config.toml
n_layer = 12
d_model = 128
n_experts = 256
experts_per_token = 8
d_expert = 32
d_shared_expert = 64
activation = "squared_relu"
moe_layers = [0, 1, 2, 3, 4, 5, 6, 7, 8, 9, 10, 11]
router_score = "softmax"
normalize_top_k = false
routed_scale = 12.1
balance_loss = 0.000442
balance_bias = true
router_noise = 0.1
router_logit_norm = 1.5
init_std_router = 0.0257
lr_router = 0.000562
n_head = 4
n_kv_head = 4
head_dim = 32
vocab_size = 8192
norm = "rmsnorm"
norm_place = "pre"
norm_eps = 1e-06
positions = "rope"
rope_base = 10000.0
rope_fraction = 1.0
qk_norm = true
attn_scale = 0.33
tie_embeddings = true
parallel_block = false
extras = ["capped logits"]
init = "normal"
init_std_qkv = 0.0348
init_std_o = 0.00711
init_std_up = 0.0348
init_std_down = 0.0038
init_mimetic = 0.7
optimizer = "muon_variant"
lr = 0.0097
lr_mult_qkv = 0.4
lr_mult_down = 1.5
beta1 = 0.95
lr_head = 0.0115
warmup_steps = 141
schedule = "wsd"
decay_fraction = 1.0
decay_shape = "linear"
final_lr_fraction = 0.05
batch_tokens = 131072
seq_len = 256
doc_mask = false
train_tokens = 627200000
steps = 4786
dataset = "wikipedia_en"
Below are experts of layer 4 (counted from 0) of a mixture-of-experts language model. Rows are named router (the router's row for the expert), up (a neuron's input weights, with its number) and show model dimensions 0-127. Each number is 128 + 24 x the weight over its row's rms, rounded and kept within 0 to 255. Numbers have three digits each.
After each expert's rows: a language model's description of what the expert responds to. This comes from a sample of Wikipedia text that the model never trained on.

# expert 52
router:153115137152131114123153125153121149106118104080165107087148145123117128183151065157148138137107160105153057158131134144114167154135080099134156135169112100119133136115076124123173117157128103126129131117146107116105121136131178152100139171189082137141114125140130120109144133117091140126151140117132097148126150143094156111093153142134122153155145123148119150138114140094147124114153
up2:087119111154149158141129109129146170092114092115191120089102116099085119151139126100143128159134087116160090108067107115099123131147131072125118136136158137097107135181110154121152170136140116115114084139131113114107113091127136139131141151127127154121151133156127127118146129117127140137130157159116072129092112129123158085111120120120123105165129157168156126097121142128098080169122
up3:133142181117107150130191104139188143150144133176148129126144099109173125126116153161115106130120141132138102107142109115130129133146081147125132101104146176109086130111128109145127131129176160130122134140114096080128153121119155173152139143147153138097077172172126119147139080126158126077103139117104101138131116162117119108102158141103139103112134114144126169135102141128142168135154
up4:106107127103128156116143112141111138137138170148118120153129143119125107142124099130135168128098145128160105101139152093113125192164140100137123101174148142190142147115111119120132156174128119078161096158129121100126140134117135150161121107121098162154130117167117182096118100141109136111138173150120113109164106108141102131133136201102073109147146156154131124127125082144106126129145
up5:140135129128120162156117109122146139106128084081143112114098148123143092130103143131131126112099140131126145120064152138155134113131123104126149131128152146095108129135126140103124164143105101118149075075140113076096101117108111113146064121110128135142118174173085075129119134160110152107161123125165127129175126099087134121104118155168152109125140140137134163110107121160117153111182
up6:175137134115100155144132154139163141128154146073148105128112134101113109107106108129107102135118130120094104132116171119140141177180135140118126097092164097160159101127099105142148129104126122143126103124108096113097091132163167134150086110157130157128125120155119147128123143110126109132128164197102112143105157100100130126112118133125087115098159168159122162140130152170119156082161
up7:102137151154091136172120138087176148116135125132156134140145108198110136108123154156145139123072142140102131163114078135111140093132112114186105169168142140132122139159152094108141091116095128133127130112125169134102148153146137097103149151134169098074163153159115130141142171119112134111146131130141138139108144135153120096111170091100145149099127101116129123125164109145137146119137
up8:179121077113104163125121123153119091134115153169117108124115139153143134155088151133123153134157161129158110132157167158119125131157138090118141126107114105157115134133085086152123145148168131142155083121163143087108098161139122170128120151145111153112090141117138075099173087136168110131142131087184131083135122106119103129140136157104148134111157118152113144132108134113136124096110
up9:117119116152101138114155126158134133138117142134120148175133122168112108169113128138148157139175147118076123160142096077090131142104156127177140117115148120163078132095112107087109121120149115127099123133155152093076127113126149135132129116154131133082127127114142107084113098162162147102150102152154106139081122130098167110126074123131127083159102141158141109122125133158150114154153
up10:153154114147145117142117080125096115132138163119120115099131135147142134161095109126126112139114113110102136151135103118123161148111128087093106141125089099115158147139113084132115078095115108160159132113128118099132114171125137132121168135119096078090106094125095126099185138095119105130158099158130143102143167112087165119109128153096138120136105107148162134192134090121130155174143
up11:119122152119132106167138165158137113110125108133151128129154124085145179131103128141092157121111155108154067127088160126095083136172105055100164096117123106134086171133133127112168113147144157111175132113143091142125136146140116108116106150126118134129117127176093108090132115152099127156127125126107102160160128162130161084104146145108130134151094154144114110160115137117115123128127
up12:129132140110098145147127159120120067097149142129150110131107109154108134100091118132156106133114113122141116128144187126112115116128110083109195124097124088126162144145177138126147154122118128107088080155107131152114104149138155113137126167107142091143135126117122106153085099149094132146180105135154121170152157114134158098115142145111123120128139153130139138114139069137170070130113
up13:117155116113090153127141104113162108124134186120133119130129175163108101114124144102137109158078136169147131137157096142122190112062109099126166114116131117110167168133142116106160124157120138108170174159161104134131095155148153193142137134168105118126123122115106143124118100133144116136135117117108137125151115137158139107116131190104133112134106181123104125149132131134154143130107
up14:109116170102139144135112133124121139074137142125165133139106166129118123159127122118144158148113143141097100154134146106088185192117129114140173168163143148109110162144113120139183129145113146102158116090167125121126103098135126134147121140124125157138144124139113120128136139150133166169127113110088086123124128167146135098092121162165105190144114139140098114153146174093109109108151
up15:119132114154163137141147112157156144119095167109132118155118126120131112148129066128175118132155086115121140141099131179097175151134116086166179136069134101116146146095135151112124142119111135112147130083104132093135100129117197129093139167123163160118123148124124141127095166123102106156126143103137124152117139122162137129111077156134139113130114130125093143174113085143129135112109
up16:161161098095133136127163089121155085154119080130158160121117125122106113142089108124159084126085111132180129134155134138128161129135135080139123146107142098126154118191148120112145102110126114118108137133078124126131090123113094169141157152145081156117117143150108167137126117111114123102119093195152108132119125113098145155109144136111136134108157118113140142097159158165135132171139
up17:137112083156151144129109114150168131149076110113109102126147139134129139106164104138124116102117112160139093092139118141137166144153131127182129144160116129144132129176084095124142137150141128097142117128104086174128092102150131135140110112194142156067162130165131122104148126127157148122128117153140082135108175134109143120106156121125102154107128086150102104129143156134123067115134
It responds to: Pieces inside foreign place and personal names (Montauk, Sri Lanka, Candolle, Guéi), accented letters, and Cyrillic, Arabic, Thai byte starts.

# expert 36
router:113132128114136110156096107167130096163101170129124137110104110084126094134099139153101124157153094127092122128108120108107147149114141129096123161091154106141118121119098128116124138147123072108095115116130147107117128142185154131134124115145130085176139122148092131111119158142135082127127193138150114100167122076111138146118151110154115147124143071160184134149105131141168144146145
up3:105150142143139100085113126109135121105125131154139106132088146117090116107106165133099147153115107122137132180103114148124153136109121155124109115114133115105119115093162117107151123161060132127150065110126136127144124121115197142144147168111142151153112121150099108127098112127096100146168122170129092167135109083111109145122086146135106100098084158146154145140118082157127117099123
up4:100090125097096152148151125088117108129091094119152114115143128089157141118109115113153100159166151122116139117151116124130140182127126146080104106092100122149073156175093118104181116156124116113129146122129130120185131134173133121116103176128063123150133131113154121114100169125149102144096151090128107112114112084156145126115137116130097123132113131140142125172145128127157133160132
up5:118110056094100169134150142132106161120135133110170083127115133105125129125148124138098092110150078128144098115146111124098135163098146170126105130097121119138109094134137124160137104114071092134115108157129102110114101146143110131142103091131141149105132090125078109134125113129170114138107148139123142107192127152142194100090106130091156106095099111153136134137135123132130114108144
up6:144130149182122123111141076117150133157121130136115091109116131113147120164098162085129145145134114084112137117111114162101145155154129141102120148061133121148138156152128160106126128094171142122154157092137124118146140180138108118132124145188108123131129148157161125094113120175128107104142127130088138103095169118163132160121118146158092101117141129164150135185120130152137143172140
up7:114147137119094123124158117132129127144099128130159113164127155113095123163062099147157120133152121118103092088140185129125116135147152127118127136138126095160115098116081102101134144142134137104129101131125116127116120091165139109108173109129189083111123176151091181107103121102154105120132150129148143155112092101110132129122104094136188121099099140145137133130104146134174142168130
up8:151120143158114141181104144123153138152122124135128120111052160121137117165106103131155121177121128110103119124175146102112128132197111097135139141093182114080154087114067130138114122162098137127107123099139146139136113119126154110136113117152135123119104132150145115094142133125174136109154145134144111123124177124136127117107125158171137110118171122148144199125128094116142121146117
up9:120149134117093121106154136119156143146136122061144149142141161114142120135101112150129125143172117136092108145109109106108158156138130105117142113122100138134119134080131166092163127130119127099157150074110124113101153139120172156076112087150112120161101118155126116109099132105072127101171147127144077152140129108101161087115088164133091114119134130097137150151152096139132136080138
up10:116147130146118108076124115119091085162113127118126142159133139125082124142117125089106112135171136123117153108117116121148128115128104108099124099105140129102135112115123135113100150129109098113143149136134105150150159108149149123113192129083121086102157137122121154107151181138156165143147143144143077131112128113134126199123129128114177137129111153168098091202147110124129116133074
up11:128156168128108106147164151170152131105100136157138135135146112157138106122118171167117149131114138152136113105126121097116116150117151141141141150120113177124109113105098136149192165133135106113121126144091148155154099140150152144148118105193059149124143109157139133153090108119172139139131129134144107118140139110166122102151145063089107167152135115123136109171153139141093116126156
up12:107136128127165132117117144124143120147124125151104099129120123122136111144107134150135150127101058151130126140134117126070117114115097128091139140074156158096112188113133117119091143173132102144141146118124110124101130133128170128153130162100108104118173147141094146135159127156119088108121118184133093104116148091141142109051152132132128095117152141160168109150105132165092097125135
up13:099125151079112087101112106121092110125119141141144080124125121086093140122082119146143181138137124133121104130151145135146100136140128141108115123157191093097136116122142114153138174124100125151155095141124125152152169119106155103132109146120111137095147159196128117142153129123092104170212137125119127106136118123076151111124113142093138138117107143123144117139140125163147161152143
up14:116123144126110164159125131093143094120149123109118076155088127118073097105150110110126106090158131122133126145135131112137119125164178128106162109076148129142115155077128099109097142127123102133121097074120138111141090120141170055136168134132150154115133096134142110132142161118142115109145143184138124105146138106160143145124135104151119136092138109146120089186122127162116145143128
up15:141128126131099118155139114135138104145160144119123083151148167120130118123108174131130168175155128106125117146132140128156129182139094162134119150081125137118147134103126116130135133126146146133134113123157103079143108168114148115176115167163118070121106134140113143098092135137167067113150132146101160152141173107149187154103148134105130119089156110117143181117133139168144140116142
up16:112114167146135138169159156125149133140150108135098122092109153116144129162161099122148157152153148107156136138134126150111091118141120120147147175097126109141142126159139100096122137126147131148113164115104115103137108160146132118077076134163129137087150104158133131150086110090136120157110168159153138132153158141159125115129126124118137120135131088147142168167125111078142179179189
up17:108145095122141147149113102145104116098113115140159126090053174084115088128076112122139157135133140116138148141121116103137180127127170121121131137121133133143126117138107101075136103160104121113145105118124108121096121106171130164169122138165136121150124155139133091105063132143150114131148165116149133091181160086083123137169106126153139124119121119151131129087117113106107133124114
up18:109174142143110119154138149101110096140107092096168153105112156131147115124114142150159129155155135155122108121093105100120129112132173116132109110128185148084058122113147136124094132121156099156115140153098170114134134123175111130094094188122159132155125155139120133134139138133127141177117141128123132138122137109133069149153125104146116108144151109162109163136112120118159119121194
It responds to: Inner syllables such as ic, enc, acc (verd-ic-ts, commun-ic-ation, v-acc-ine) and accented letters in Czech, Vietnamese, Catalan names.

# expert 16
router:149135124148101126107139094118134124151111096122137052119152152155193133142133124075131153110155114119162128121157128116103111116117121109098134133169146095181153161133117111119123119116161164144136120124125177119117155175087161134132113157169143111111152134131083127126156159144116116115185165130120151111116141097123140105082145163091138132131124128151128098132128143135184142124106
up0:138142119158137112148116147135115101096125119117124072112137157143094155121106168094130125152098175130143069120125109168140117130109142135132155123121164125117150148089150139106089150120176151113114126164101170080097137113096165141110130158139121081115128168149107167121132109156121158158176093168141148157133130109089128132129130136132141113108143123167117131130120135200140130122150
up1:129135144117101175125134072135168160180101120143112145105151131125131119114116146109142145100154110125163106137147194150143124090184119127119138079172102168166122155115132113119116127123134177128085132124091140146140117137106135070139114131169096154124116121151116096098135109135127119103130110152125080167144124116084135112126127126091139113089100153118111146091123136149125141131093
up2:128158157134100167126124122154129124126123143125136084163135064108121182128064124119130102146159124100124138144184134113119099134104148128170115115120141133133158123101114126132133123096157116154124104106130135117144127114082088104141158159145106113160182169085120130113114127143109118120148158126130177103134190122127095123125120135125128144063146140129161120133139159114140086093149
up3:137128138145149140112131110080140101115117117120111098115119133141115176142126163120102141105056117137138111112127102091150125142128126158124092136146155127121128116106172129143141105180158104157156139140121127131080162132135176154133171194091117120125131180136117111110149110155131077128134131113158141137088094121061123141123136141107140130138101132125122204118143120139106132146142
up4:096151173110167139126138153104140103098122106068118104154114166098158118117118141103115137129177126092114110118109132156113112107091136115166151119170148126150167117180103126131171150101125122107164139125121124134099102123151157108144139120172126114127148129136072140105141092105103170102156158154122108117093164146092142131101098143076115154147119157132121129132110120158152101112137
up5:130146133107167150107122132149166077105129103173131113120106197141115127113116122103121143118190128132145099120170124155126144128148149131110170115149134166176112153136169148146111144118127176117094138091119135106117138133091163154136126151096106124166128151121082100143128101113154084112113138137143139105123137138172120183098149139113121089131161128156094125128148102154134143126096
up6:132150175160118116094155140125170131106107126143133108122111168109130138152102125117118180165130122104137118153108114105108138154159117108109117204110118077129131123094147126084149093099127141118161141110164128121120117144160155133129086134152120097177157127122112137120188139117165111138101156097134077172132133093143141114118143136079144144137118088140140112161125117089132122115106
up7:150136110118107144131101118123132122094103127097128107082149141119164113104138094100095128139135145134130130113174154090135171153150139096140176132112144147080102089137132117136106144158137172124139141115131134150144078101137129169153156121107130079139144108167121199161131132100143109091179153124133101117139080089149100106147133142144107124138159130116156162128157122108151123165128
up8:181135134095155148167129165150115112111128098190137125153156082157172134142142117113138138141160090145120117126139143107148123148120154146125120109116130093106164133081119074121115119122126139138143151103101116121145123177149136127092154142178160178133126125133118117142125054115078143106140139104080143121135163132106143134168160148097152125136127156123114131161138135154115128158112
up9:149156142138111094126130150126137076137106075178124119105155127092118120174105139141082104144126128192140143093114103120129108115126139146135090123145116121140130133107145100107110168140118118117132161091128100102141146117104141161150144164098140144119115155127123159133211118102146124162140120082109130125155150126142107135100133147128183124097114134135167088129135104078136148159142
up10:108162147110109136093140073164118116132129140102168068129118138121102130132113133101106152161136118109123111173116095151137124135112132112087134128159142124131132158158111147135168156125054109131114113124126123140141083120128115132135116051109081107136117111115153124162151139119122137126155129173132140148137105117110124115167069105101096141161086114120159082133141120135160156118113
up11:154147116128093149141143111114108137151114119154124130109143110131164128122129113148141127121165121148083133117125122115140126113128194160089172146155101103109084105190184130154154110126133117128132132140088121139114114159129104129174101142115133132134159111116116144162096078121189162133147179128107140089154113129144128069120127114102151113113119130110149134122136157160177106160154
up12:141146097121110154085164103106080115141096136086125081097093132186109072110100149146148157120154108076130121106148155146125088135145115100131109135129152104155172118167122117135127128116154136121103102111136131136120118097135187106169122118115147121096152121139104147108157129098142135120141082164138123127088127123107133105120164137142168141092123146127116140124165084132139167141130
up13:104158127152130125124151128138146150133108085097125113134146116143144156124108137141147175145119130053102149093124147127108073117135128110102155088120143132131119157149117072132114114089097109150144155108108136103134153143141168148113112094176144153104144192132103099101161142095125143108128122168076162128115176146128085099115101131151114148141116120127164137123121130132123156126095
up14:128158170146106113132125065151151151133134165109171121143159096123119137154110103134172117144104096087163134077123120122115130136145134112111129095122127111143101150133175117110137141115129114076130127169158141122127127169105153143167142132131099127178131147075147088127078136129143060143136138090125115143128147156163123107095139092076118121124149152112129130129123115154140117141154
up15:126165121141121113131116101123079156114113117133122115138126158159114150128175116142122099171178121157170111109158178077132097151080155122115130112090114135118131158126148130116120151088140143104178082143134140114116153153154147148118140086119138125147138153125132129100118160123118146131138156131137140153154178111129159145150093131131093117124077160134158111151126101099138076100175
It responds to: Table separators " | " and name pieces after them, middle pieces of foreign surnames (Rosebury, Torbay), and Thai, Cyrillic, Georgian bytes.

# expert 29
router:113144124102155150133112130151097129122137131096153167124154102093124150144120111144112125123142124106140188101092096152161184151118124121123119107129123146137167095145116162122116105153166124113135123187125146134112110123162128131083067102087110148088149161112095148135116150149132150097134112137148114113135145164139121093165119126170176132109145171130149137159102132138191136127110
up3:135133098106090130110116178111112133140115125190134111146132113124137139129119108147132104132178113157140138121111115130143188201064076182140119125129096109135125119132134134112115152189133161139141171141132106152126152179169105152162146114128131141132114172112101120128120140129100096140148146088152121113131149149143106145147121142157156146138144169155148157121136119136157131108130
up4:103117113091102121107156142173111146119151155108138111157110096184115146145111141108171111139137142108096140129161119148141157158146107142154121106130163194141133114139144138095161137153115119101115145126115134086145101126175153146119115110159142091113157136106080146156136126157138135135110159172106117140111090129130093102132124167130149106112085142141126137160110157177166138079109
up5:112131141169119106123138141109145144161081110094156117120134144141127133115110111141113123102087159166123128105104104137127209148120115121111132124115108098080083111105107139175151183102143104113142136139141118110145135107130149176118081136119162134103132176127112124101105127169180106101175129164126101116138152134140108144128175141137126159090131119135121151104122137145131173107152
up6:106169125148067137153143088115162154106077111119117176120150097071135200145116107139152138134175141109156139117144126142173123113114139114153168113144157152104123107124097108116083126135127145100125108096120145103160119114139128127109095120133141112125143164107137109134154132106133162101120129127158097140124116178129098090119137149117095115105160113164137101113134158160110144136092
up7:141156084109145194110109134118113161141113136143155157091169097112132164132076077158112109143153090121121147147122096124182157193134094152135135122145125117118138136166102125113125111126152146138141121109127129102117132160159129123113107117127108147157139111105087137116094120097125111105164133138137082121120145152114107091091139124117133097086146152119132110165101133149143153083101
up8:138172103096094113119100090165110108139134155098130064160140107145138134104148158104141133107149152101138125101092108095148122118136139125157079096124132134130162154111112156135093114129149132154109132091084161156082157130140096167150149130147126171149133149174112183129088118131124146070144145162122110098175117162132144141109163133144138144119126132143115125122149107119114133123130
up9:133144148176146137138132109069092103110072132136112159095139091105156149126089119144124169101138132140156140134141098128120153124096095105145156118085118137150133136101162101121156103118129127095111184147158093132102100173086172138153123151173112104108119142087126078134100137141118124135134157131122084147116121140124112120115138129124150153106150135147091117187103130145146143123132
up10:136145138165083175170123142147066144115122148103111128101163134107166131133081119124166142142146111113127139108133127167123168125104103094104133132132145134159134126117176131141136126123113132126112132123095140126108078130117114179088109180131157122133147151148116108119117131169117159094104141144165090141096151131116111074131095170092122080110123167131169129156112131115129148113124
up11:095163131151132156167098125116142122096127137134104118123138093153110117112117117138132100160178130171142123109141101121156166114151086113139148141126101154082196144140119161152102096103146125094141103089147110086109115122147131122129098144130095127132143128090114105147136105135109150137160159124128050145132082149119166117135111161077131152121100102162086135140138127101133142124133
up12:090142142155101164125083090122093115159104140132122144084112087093097115128123194119148143139168114112127135170125102141143124163103142145128146132092114145162098108087127122144137106163135139151110103117115121108144099155117170139083103171116105101110147117090132121084121129139156167113137150135132137173158105109135108093139093074126127129122088119109100120131115114122105123125169
up13:101154155115090166159145150072110115140118094136154118112094142115162120146095126126176123143135094161138147117106141117109128154107111166126160120092090127123133160161137117149083115170136146111118140077141117134148103137117109136140129094088136128080083143115100139119110118150131139095165158113141091108156114129152095164185139117153165142105129099124163104147132104141164147135122
up14:134144094135156091137129131135129126131103152072088114151150093083090148128120157080146125096136121132122146113085110123113111177077112139122143132107152140113111190110177146162108113122150184155181110129115133169116140118122129160125105146121161130139139154178137122099125135139161112107119112174097169121122130140136138155122096105140134135144127126146154091162138155138089115139127
up15:149163148129090146115153139066107087138129086149143157115128083124112164134109141106077163159166122123138135146118148176153148137134162149121124158120114148108119158094171145154120129110133124085073108139090135131159097109133141121156109109183135157052148131122094138113143089112143119117116137133104094158135132157108108129129148133131128163124139110138139145151108119120117159144150
up16:109100123162133095137129135178155108128125152142077107100105187113134110143092105129170113172116116098135157124103123160138128153114099126140165118111130141147108121083116108164152161105119163150140172114127132126161092123126190112104113122107143137105155136136113156111091138126103161104127158163139122092100146139176127160154136093098126150102138121104086129134112175118153112128136
up17:115176116146121182095099140108128111129134091123140149133096126096138143153122117149108168123144127120138128091119096107123131147113128129133165112147185106138157094105133139149078139126169105090127122080096136084067117144142142156111100133143114114050111145128087149203131130102150160132104143146137133140126133154180126098110126128124128140147131138128126101139146115138124133119096
up18:141132136155129113158112119180144129127145150107105135117157141142135133103110169145170170127134139100104121125157141120077148078150064097150103114091115125114119114124137131117127132115143156153132169118143129116115087143165113103136104113095105179178168157154095106155106099137137138174119133099145173093146130125091188155163151144131162123128139135123118132123135128116156148133097
It responds to: Mid-sentence adverbs and conjunctions like also, only, later, again, still, but, since, in, plus the phrase for the first time.

# expert 41
router:142151130108148109195139160127093150128136132096083154120142170136132172155163121142120110135122149137093093162108105127133142163119127158130147142116074167089154134093098163137109121151146126131099120080106124106138149138122191145077121162168108142153108123147101121093112143149158103124128131121115146148152118121136155119143101114182119135127173128130161136111132091156103148125140
up0:133121086123139151105144100119142136119157088128112097121100135090117151126134090086143145074125127120118121162116117131130128141167105159098114160108155143112168134085164107154145114170142146173175130157117097100132113110122158164130120147144124164087123185086138115123136105087165119112102162146095123165142103184140116118107150141121133138127137152111115154151120136118143134111078
up1:093124169138130134129108149096118099149108122095143142171093165158086149089140119167166126129144115164104140104115137111133127098139140071131160151143133096127113157144087150139102106122193114096124070124134149101113096146116169101136132121143134206133152138133130127104096143142150115127120110097106091120143114141139156100093107152107118158131120111134130113154140145160106147150118
up2:116107153121131140150159115112129109153066099100145101148103145153123150166153127149118090108125144155091124132085107095087115115114158094089119106095085148082093149114141107104101162116102123111106158144157137143111092165131153164131104123164119149130091143126114126100154104153135151171173147083097105115150120116115121108126089146143132123147131147134140138132118102121091093100157
up3:109115088114127126107134117101157122132103121177102179123121143126150165170160109121142095143165145128110170111132153156113170119127130129118147089095056134115107143122138099150142114135121129118097122139112106111122116169182099127117120135129156128147117141160141099128138163152086139109140153139106099148119146149150102152121084090141109115093148171130174136179144112120106101125080
up4:129132135140052127135178133113129175113111126121135145136142163160129198171131121093180122150101143102119101153108105090136160108152110139113102127108115108099102123140083123163160151135127115150158166152153131148132119111168138125085115134119100124149098171133118131079120119134141117144121143135131117138132164148120122149132106116132138109137128108157140142188093152179146165146138
up5:079134146133109155147159137148147084116143111142105110123141145170106114149116135142154123106152157124132118119116175125125106136134091107157142155112116121135146140130090122109112112158173133105101114118154172145143122160119132077125101201154144184105077150118121133157095135156146135118127148162110155176128120103140092136113116170155088096100150124138155127123172128161096140121123
up6:110109131111111166161151107108164127118137091059095137126137131169111150145147129157109116174134098163131123139098127078109167138114107084108082139131103127080114148117133118116159146123115098139139119133118089083117111098175120137124125113147155151134112152172129121081122135107144134117110138125154151162179137097134121116129113074169089136077123132137141154123136131134140129090132
up7:093124132144134111135066168108138096121120132151157107135105139124108121095116166109103069126151117127134166109107124100114172149159188126098174106136109135144132156126090134157140147133112132162110115122113151174100104126084173084142125115154158155085096107143135109126095142140152103086122151093110142140126110132132117157173093134128151114148110131146119126118149139147097095150122
up8:140124132170105129131154125156129127136125150137105086114139178155127136109109183181127135108119125118124148121145124148149120144091127087134113145099112123112113121119104138152127136166144113194145118173090108113127128166130156135087088146098143157096135158153129116158168100139113176149161131129161131128194108141120133133114136104151147141156162126128156199113149114154116134103153
up9:169129102126123159085155140101114130124119167122112114108121136123158207156126117150125123103134123116135138120103120128137139136144145116107155172149186117144136143124122137158200128139158156116121183093111166141172103145136097144108159155160107170145142116156124168150124148114136091127131192120130102130121171167110155115128119102140129154142150164127134105143155108128133115105105
up10:131155168147098142102134153104119130116119103150141097147088109104103152114184147111131126162172151129140113131151130150126082133139121135164163127080124120139159126076167172114115162102119124152109172107096097130137144150138168146101106139119158110174150109124127108147131113159110117149157138102131082115139131108097117146083121073126165157094134159127133124153168122149130126138159
up11:125122152168117122142132118081108137151100121115122106114100114115134186168085164093155128152101139132126098147145132173140129137163099147120135123112100118117120119119147097097141089132112087165151098121137121074124107152144119147144123171105095136178127109105088098130137117138103062167170134119061124121106143126140130147150112151104119119125155123133157158125141127093159126157119
up12:090142113161118126154152108139125161133144123128110157087116120121125160126144137151111173059147155122120130131116102118128090151118121103128102160118151161114123130144139102102113156133134150157130118113114145134106158121127096177171114171152154135097161164119096116088136128117159122126165145180080103166118115138116097136074151104121130145132148116171168168148136106121142110124180
up13:122124126126125119129159091133139127151167151091112116109111115170141157156150194116120111133123064138116095132134151110058099099166120119150083119134115129123091148128141148171116149123178142136145143121146128128115150126142122135098106143151087104136107135127107152144100090135134117131153136165118157149131128095084159125138079133131108108077123133144138113134154171178139141170149
up14:133156114100117111157098128177126131135142105123117117135147140139130133062123121115150117134141127108143110134109085098138125175126155091164128128119090130115126145076172110093143135097148142165111095131076134092179129117175134137113167137099120168125117172140067147135080156155121119143135132118150095108072133116146096130155157120131157124129096175122121130143137127124120143148142
up15:144133160120118118116140171069109134146106170150119089123107120130101131157151114098115092134134131157095154114142147106126129153157136151176176141118130152155103134097164148136134140110141118132145094132138144108164119135092137098118115148048147139118114144143134103119127108166145125134128164148117096092101142187100154133164127118122160144117120104151168125147163127161151080091111
It responds to: Size and degree adjectives like small, most, large, great, high, and adjective-forming pieces like -ful, -al, -ous, -ional.

# expert 37
router:147158076141123127149126130119128134104109180146130140134140097086129103115130088118128146122111125110178147121156148095135166122164160108134135078092109089137151114140151107101132152122131141106087121109150114099174125117117160135160131124166135160119098120117147119083146145117071123129129176078147127131121098118104109157130078137136093146097151133117123180104128083121139125091142
up0:105161109107062121153087145135119094155150128181091131126116077117133131124099106150162107131135158110103099145155144095143146131144143141197133118133075126162172104137108092146084122126118101116140102137149154150146132111121140106138139089119157145118136104159077084108116111111117130161133181106130107128134121153133126126145133172106136134148115130148117095140158146174139137124126
up1:123119122128090136052090076105119118102123154132133101154118115106113140144083086132149131093103154114131181124117152166106167189126137135127115136114133068155111105100172073143096137162140105147148099141083097119144114146126140134100138124106140154125112132147120153131113137110103193108130130096135121101135146127101146148112147118134138102129100112115120125111135091103106140118149
up2:127132076138086077144133096082125117130106125156112129133136133108134153121156178133140156136110157163136143123109103144131133137133115096129146145158153121130146205135094081120136148146110126150127139122123139145101158138117146111150065130136166118126142151131103154114101105095087153168120148131179100118120144127089109104147148114139092117120178143149170154175134107113119097150131
up3:165165091105109165110136129145114114131092125126108109133173145118112126100120139114138140124162161106125155082146143142200150157134155138111106116111110151161139110121146114174123156157162154126123130104135115116115085133148199136121088174137105150126108129123136082076122095125136110117126101115123079149142151160145155158158156151108152149097126103134156135133150110147114139151158
up4:133127131097099151096177124151145156117140131099089103108141124146144134126114146108140139071167138110133119109129150107128166153161132137136160104114135085128085159104117117125141126134110120134174142131122070147145134104159126149142090153109184156080102127125128107096099148080129122111150150138113122103129128106115076135171114138191126124098115112154084119105123111151159143097098
up5:129138099135115098148145112105137074150109143134120149134143155099151154137131084144142163164115125109149189152121119070125114082164117108143147126132110119106097128104123082127135129144161119147116142081158141095131119122147152140110149120133087166126124107158113133158075117104133081195156144162158095098130139135122122159130098153097119146106151110131121150120100154100112154155136
up6:101108079142127140147106105175132102133173118126169128112140128149166137111094084139136144141166136194102145104136099104087122100101113133123135130104112100122114165143150113151117108189135143096103122117123132139100091136137157167112100165126119155148151096116120127139143110146135147145093206151148108159144125125153143164133101128091107124132129178150104110127149124121141107155137
up7:148123106136140166163128117104119141154154115197172127173133106121125117114131099164164107163124099142148126143145137128172140140101140141147134100120125083131132120140152114092085145109130137139131112120092111117119102132135112125184156142131156159082155131122115124121118091107132089167143163099165112142100087094177147141114117120135099157099133146169169156112151106118168096130135
up8:134155130132114135134166105163137092117105137155112126140092139135131120142102124199165146162134110148112127124134110146135100107155079085148163132123150118140163133163156095129109128086085100091118145100129100135153103112110128115160146108162108139125116130119147145107120148100126123131137168126086114133134172152144126139149091122121112143128116216073139149160166119125151102118159
up9:109126127122138126115111067126135123120123140128162102141104116123174143189130113085122112157163117082141151137140121156161144117134118130097108152115107131118142182167133103095115135146159100115111089088139148124152109114119176132166153110142169088097189159126101139114102140132135146099071119112160095166122135106154136102127142129137133108106133143161088123113128150147146108163130
up10:146155137123131128117076124123131108166150130126141100131120110122125169122085140150147107117140109159126093154144142131085155124071113117138052125147163125130124113077110155094136128123125126126164092151153104124127119140105157154167144158139105147096166117137139109142149105121096124161140133169113168174128116169098118093133100097135118165111117108151145143131186117127088143128162
up11:123169149140098114132155161136179129112110156126148114149122142131120068159122139170157154136075134133138081099135136102095132127103109103138127080132136092153126143104065103101133141102165112065155151147118124112132125150126145167133113174128115101117131127102153129097157145155146126118148124111109149132123148131154117162134120154090129096152106173185169121128137111129136141128143
up12:112118073185088145168119096121095133148128134143137099125123107133117120159117087100203177129114143104155125110155112135134115137156128115138114135145127076090132110109123110136154144101116146131118108106139140182163149167097137099129143102145129161132130141151135108110129126088145092161142161153123124156150169156111100105165108144116112093138107117112122142119113127084147123184118
up13:144121140134172171177117118131140126122095140137109126133114137117128118164095122084150140138133166146158126120119156170143166138141120100145124135158147128111122135153180138151149170120106113080137097132131119125159096129173135087151108124151093167127138158163110180085166116130136108098129141118143151189087137146165134130111145121097092101132107141102127171115125121154135151088152
up14:103132090168112140138142125119093129147103100149104136204113154097095129152131131134151121155124151140165124125112105111082151174118143144105138128120150128058103146137150112103131107154149116091137118101113133120099138153107161132116161100154079168114117135121151108085161115126109118091094165128113114101130115145143085125127109105104141174103121093133178124141142129154153134114161
up15:113139091100108148158066105130121130127136163131144073107112140135155174133082130160145170125197145162098103139160150129105150150154151110131127105124097101138136102151155146099087099131126124115154087149103130131112172103126084141162169137139150158114110146133142117142109128116099099149160147124111132127094122145125124119123119118131115109075106091099135179139150139098111125120130
It responds to: Word-opening stems of abstract or technical words, such as state, prov, requ, decl, surv-iv-ors, f-ric-atives, norm-ally.